From a checkpoint of a small mixture-of-experts model trained on Wikipedia.
Experts: 4 picks a token, a softmax router.
Below are experts of layer 6 (counted from 0) of a mixture-of-experts language model. Rows are named router (the router's row for the expert), up (a neuron's input weights, with its number), down (a neuron's output weights, with its number) and show model dimensions 0-111. Each number is 500 + 40 x the weight over its row's rms, rounded and kept within 0 to 999. Numbers have three digits each.
Before each expert's rows: "comes after" lists some tokens at least twice as common just before its tokens as in all text; "comes before" lists some tokens at least twice as common just after its tokens as in all text. This comes from a sample of Wikipedia text that the model never trained on. Tokens count by the router's weight.

# expert 9
comes after: " |\n", "\n", ")\n", ".\n", ")", " also"
comes before: " ", " The", " the", "==", "The", " In"
router:540501498457507523519441463503436477488483468545496536448484409515511505475485575510580474451486505450504454557543483518553495562542578475446434502533557464460543421525437428516487512441517467484465524504527558507503443523505509561472512438524479426487490482505537524527491471483482514452559452461499511557563542520481490538529503458483
up0:472458553485483510484473570567437431467444490529515485442433433515424520544489431497496473460518498540486514518477549499509487485510479464461474578529547549562495489466521499501566523569508386570423501543478562511494477430549508471527496481515450553442528533454560451469521510524471425525550524495476499491491554435453489454507564541510
down0:548499495467541476478514533480481507483568505527487545544522498472503526470439519505497490513486519476522429450506492501490480547556552592530516482471520452465479529569515535521496555546450546523472513533537472525515462557557497522447522531526522470494545467512458509461502484466533525485482496546476473488505486498462531581472457508497

# expert 23
comes after: "-", "0", "2", "9", " was", " List"
comes before: ":", " |", " by", "–", " as", " to"
router:486496477499473467511499533437497542508543524465464471441451522530431471513447408467566522553469467474483503417528505505492444475530555418559472556541414508437451437483483545518500553489507527578500511571458516497449567512543557442532473528505523529525453531479539504495580524463513416514481563547503559636481453506507492545498493526376
up0:422458440550423511476439524520576518517552436495464515528549514522565552541548485467517459487446496476476475515464438457545526483546526492498608507493492509476552479470535526506526481466416477535474489504453421471451473526449462473531492454436457508530500469469503509503465541509577493512476527578558542505480528493526515506509465512398
down0:470526525463481521508536562580425470455484485482556530452566532481475482477492522482494535507558556487560501508505446544437457493532463519580490508522431434481509439497448476471501504507477467557531507538443521508557518485510539475514474462572445512573536517539549512505504471545495508555494472560484569551458537451529496528489581503495

# expert 26
comes after: "0", ".", "′", "5", "8", ":"
comes before: "0", "3", "5", "4", "1", "6"
router:492449464474560497478519547516469534519451473466461542504554496545492491556554480562441510541504464440530490440483389417439535550547471568609445535521439549491568535437470500484461524511483469449491552550509524464486495471471509469469540515494523413518542465447449490520512460568585495474469499503487502415584548492546426509455484424514
up0:493516511477460513483525540574479523503574485549570473496482530560585516477547440475524441499565541571450417539574489524519461502483487429530509589480399516458470438507459410500430577478497445423417430513481485493504475502477421468438554455473559455487489556525539474474463492502504501460508492484472496478564586470511521476447483421482
down0:453466506541470470482539507524504491490524478404449495566504507505520522536466532549476470439559476529519491458401488518521474415554519511500497466542526429468471464501461497522545406413488502528532525473469496487514521581469443543504458503522548459423434420471524508467501450499428462436551529485538493476487517501434559523489522561539

# expert 22
comes after: "0", ")", "%", "3", "4", "5"
comes before: " ", " +", " —", " −", " .", " —;"
router:496439448478533561507500448499445476509536504557503496546526517524518483439459473480500542413487504476531473570473483512530560465493458588498515496481489524530488579458553467477484494522526524470503470557470505486536576457518512476505487554538517496563562473528439557453481502460517583494546441485475541526471515547534573540477483561465
up0:445507495433493535531572465505504469535513528510532533499537514420544461446557531482534483557516565514501509490469427526551433494440519520385448494490501472573515566488519470458522456543524574480496577454452459501510499595461541453507510527555520536479500456476528554521456485482452459539472539484502510524541530461566508465477502480512
down0:498514452477490452535516498514399531516495533521534439502506537512501497507526543535550572486517503455561448456499556527496542472542548530474506441502469462536505479481385494558536573533554547529449469548466467497518478455535513562488499463595547508518448529504540483520541532463486517451523490527505483532561437492479460498538451466543

# expert 28
comes after: " ", "1", "2", " |", "|", " in"
comes before: "1", "2", "0", "9", "8", "3"
router:476532438550513528450484545459597510521505582437477502517465523578546569504512522511447513443481546526505527422480557437517489503559522481508505490492465486528455505558546487569479591475552505508526463566493436518494451503503484480503514507456494498385454497515534471556477569490534425537529460517523515517481461438502419445462456497509
up0:498528513591520458430528449534429524479507556536507524464513489602531491460482536497536455517538486467391469577419512540533523497467523453507490537485541476525526529473496469510466465476567553538461535463554511482470482492487545509451488468514482460554502485468542533470454467533470465491436434492458523422485440517504498530528528550562
down0:454499537510532484485541522491536479498449492482495472542509452474454470508532477464512535541531475569541495508459389518467591478452525471450486490498464450529530452599481543580488459455455503495479539532460500489437452557477488485495502441506488533512459569519500493505468512405512484460538482589478465528418514525492485486442496568454

# expert 25
comes after: ",", " it", " It", " which", " he", " that"
comes before: " a", " the", " been", " not", " be", " to"
router:409526524452571446515537466530480492531461464548582543467500505521466458506474496560476510442494479484512459553556496500567458493512590478470476511465482484472536483506394534452475513408503478434446530461545453537512503562420517484524474505550542541570563522483479522456517503518506539500495501484540476533460495510591461515557481462425
up0:479461499508462487538462491507463528452574505387418495525619479497485505479503494464493555523565472506507553569481464479434535457518461466548518457458466502434480435468462491488504532461546496399540490516517461518515491540479471456500482556438448528511398515570506445485465465509510478479536557518526501551483478463499548540524522487415
down0:515523478483495507513480525505584520439513588588539464428494574472485539517490528510507541539472477563462477512542425462450500502528466568512510509472475544534472586450521486499542462396460525476464490557539546525465531482475512527538487473490583482553508543471513587540440512470558499501449536549518518496516564469476517472472518450505

# expert 31
comes after: ".", "\n", ".\n\n", "-", " and", "\n\n"
comes before: "-", " the", " he", "|", " his", " Born"
router:549461510438542609506529452525565457486495486498438470455438495476487509551528448521555461461480500532503462476511471420519511495567451505501487580425478506474448538532548449446461510475476495483501503515471446488458473481507467475547444501516445470501545546459512533474569470520480489580456536537464506504440554412504549405459528487489
up0:476474557521479493468496513502517498462474470569511457459522485520516511489477513505506547443541445521471533552492479494494506473509485499604484547506534461524513436527487484488509475499463450551476508414542438467537469546496464459474607538508552525536454402469577490490512481475504432513449453428556471574520532526547570477536516497526
down0:523546493386440510502478498529540582501522539520494478444438444517484507519505509456527489473466529547475430460470462413508513483423462418478464515454493499549542532492459541464433510477473560502482533497506528503480561526455426516506482523540509482473496519428496516474488561501489436455482484590507495500510558471460466485496451436468